From a checkpoint of a small mixture-of-experts model trained on Wikipedia.
Size: width 384, 80.1M parameters.
Experts: 32 experts in each of 13 layers, 112 SwiGLU neurons an expert, 2 picks a token, a softmax router, 4 empty slots to pick, a shared expert of 192 neurons.
Training: a variant of Adam for the experts, 335M tokens, 10224 steps.
Below are experts of layer 6 (counted from 0) of a mixture-of-experts language model. Rows are named router (the router's row for the expert), gate (a neuron's input weights, with its number), up (a neuron's input weights, with its number), down (a neuron's output weights, with its number) and show model dimensions 96-143. Each number is 200 + 40 x the weight over its row's rms, rounded and kept within 0 to 999.
After each expert's rows: a language model's description of what the expert responds to; "comes before" lists some tokens at least twice as common just after its tokens as in all text. This comes from a sample of Wikipedia text that the model never trained on. Tokens count by the router's weight.

# expert 15
router,200,194,148,218,242,151,231,188,139,245,155,154,222,184,188,189,170,198,274,182,210,193,236,201,193,209,244,149,217,236,204,275,171,204,181,205,249,164,196,209,175,222,72,246,222,181,181,233
gate0,277,197,242,224,267,173,165,237,169,186,184,269,179,167,256,136,248,165,185,250,186,118,274,182,173,138,185,229,230,218,160,234,162,242,89,263,252,174,184,148,185,229,159,173,200,176,224,261
up0,257,268,202,292,174,169,240,149,232,111,219,196,196,139,252,188,199,195,235,251,278,241,222,172,184,174,224,232,265,169,195,201,259,183,177,219,249,222,151,198,197,214,165,190,236,208,235,212
down0,214,243,153,147,176,234,106,183,167,258,157,200,233,171,208,200,259,221,188,219,260,243,213,291,154,207,253,216,215,193,160,167,242,222,262,230,206,189,257,156,151,237,172,196,187,160,249,240
It responds to: Line breaks, list dashes, pieces after hyphens like multi-player, Blu-ray, and well in as well as, plus digits in years, ISBNs, coordinates.
comes before: "-", ":", "°", ")", "=", " •"

# expert 22
router,292,175,161,182,220,257,226,233,228,130,231,123,216,207,181,221,115,163,212,248,190,223,206,133,226,223,261,214,180,268,189,208,221,180,219,169,202,237,190,185,205,192,233,210,237,238,188,208
gate0,201,223,242,190,211,217,128,255,180,238,157,188,220,249,181,143,173,177,283,208,120,221,212,222,162,270,194,252,240,227,201,156,238,220,197,206,260,222,159,158,187,218,222,245,161,227,198,153
up0,144,175,234,229,236,237,155,302,197,245,201,129,234,213,185,148,254,167,183,234,213,119,147,207,131,239,198,187,226,219,226,173,219,183,207,181,262,236,148,250,191,192,214,297,144,211,174,172
down0,216,249,172,125,205,251,316,125,173,170,258,194,247,238,200,120,211,121,189,220,203,219,230,234,255,208,291,234,133,187,262,228,244,171,157,167,244,182,260,202,246,131,159,258,125,162,259,173
It responds to: Sentence-final periods, commas, line breaks and contrast connectives like but, however, while, so at clause boundaries in prose.
comes before: "\n", " The", " In", " He", " It", " This"

# expert 5
router,185,241,241,161,159,216,197,177,198,229,182,234,155,144,198,204,224,184,197,228,253,179,155,85,135,115,177,184,222,213,132,189,193,169,172,168,198,176,275,201,195,225,192,304,158,146,304,259
gate0,142,252,190,245,217,268,190,204,202,177,182,208,228,234,188,195,183,176,166,146,179,192,240,198,235,207,213,274,136,253,207,144,190,216,204,227,184,181,181,175,233,215,207,113,246,248,199,129
up0,211,145,192,211,160,143,172,166,208,186,228,235,181,207,157,128,168,204,219,227,123,186,207,229,249,207,153,184,166,160,163,201,248,236,179,210,290,250,112,203,198,141,182,196,138,225,170,203
down0,256,164,145,154,216,221,181,230,187,172,212,209,122,255,159,169,226,267,215,197,258,241,264,189,173,265,173,171,228,261,171,209,234,307,201,199,214,167,156,216,184,200,231,201,243,124,167,178
It responds to: Pipe separators between cells in sports results and data tables, also semicolons in lists, and auxiliaries like been, not, sometimes.
comes before: " ", " —", " also", " been", " not", " W"

# expert 21
router,202,203,255,191,193,188,253,228,199,234,231,193,222,253,132,211,154,165,279,200,238,207,250,139,182,157,218,161,238,191,222,251,209,161,223,198,135,160,177,190,178,193,149,237,161,309,231,243
gate0,314,218,239,207,259,183,219,221,163,211,178,174,260,225,262,213,189,205,201,203,181,223,276,212,186,274,226,161,250,181,136,248,219,220,209,192,173,203,196,160,192,231,170,161,202,201,215,170
up0,170,247,183,174,177,254,192,142,163,143,228,218,155,190,135,240,221,226,119,248,238,143,271,174,218,195,253,278,179,268,167,282,213,249,161,205,169,257,296,245,272,192,195,144,247,164,188,188
down0,264,183,179,226,217,199,264,185,179,261,216,163,131,112,194,253,260,275,199,174,227,282,145,267,203,241,176,259,231,174,219,205,183,173,199,179,328,309,196,188,259,163,157,274,200,198,211,282
It responds to: Digits within coordinates and table numbers, like 38°5'3'', table pipes, and modal verbs or to before a verb: must, could, would.
comes before: " ", "′", " be", "S", " have", " —"

# expert 30
router,165,252,233,235,215,185,189,285,211,201,188,193,203,260,232,205,270,124,248,164,141,175,122,301,180,220,201,207,188,195,245,186,182,130,213,244,243,218,243,177,240,145,205,163,178,196,54,178
gate0,243,140,161,212,236,201,207,179,221,196,201,184,194,132,236,170,153,241,195,164,185,210,225,154,214,211,247,169,151,204,200,96,255,204,176,188,157,176,211,170,205,158,154,195,241,226,210,140
up0,121,132,212,236,167,184,202,144,261,192,137,203,197,202,246,156,170,218,242,162,195,267,291,247,159,177,201,200,132,195,262,209,223,215,109,225,134,158,173,282,179,182,194,254,192,168,182,153
down0,177,282,172,268,237,242,208,186,206,231,221,204,177,241,245,198,225,208,194,220,232,242,210,188,182,181,213,187,212,246,286,215,182,249,174,271,191,203,202,225,221,99,243,184,183,239,207,207
It responds to: Line breaks, == heading markers, table separator rows, and opening quotation marks starting quoted titles or speech.
comes before: "\n", "|", "==", "The", "===", "In"

# expert 1
router,182,212,213,182,112,218,241,218,262,256,193,192,255,147,293,339,208,181,175,204,305,180,185,210,194,186,245,180,204,157,183,256,205,205,207,208,212,220,200,261,220,228,244,247,291,245,172,162
gate0,176,181,126,256,219,233,178,169,172,181,236,228,199,176,243,178,213,234,246,127,187,157,267,191,252,189,166,256,177,184,113,139,114,244,168,205,327,226,256,134,235,196,180,285,230,230,224,153
up0,250,147,262,173,201,204,188,232,147,138,188,196,202,298,160,133,234,209,165,208,198,250,170,218,153,210,183,185,209,236,210,215,261,233,241,200,156,207,205,242,196,186,232,147,112,198,218,268
down0,213,171,272,185,194,275,181,154,239,206,194,217,222,189,119,183,232,242,175,250,231,191,212,138,222,131,183,196,158,90,155,146,278,238,165,230,178,235,212,252,182,233,201,193,185,200,173,235
It responds to: Digits and separators inside table rows, dates, times, scores and ISBNs, like 1:00, 76,135, 1994, 14–22.
comes before: "0", "1", "2", " |", "5", "3"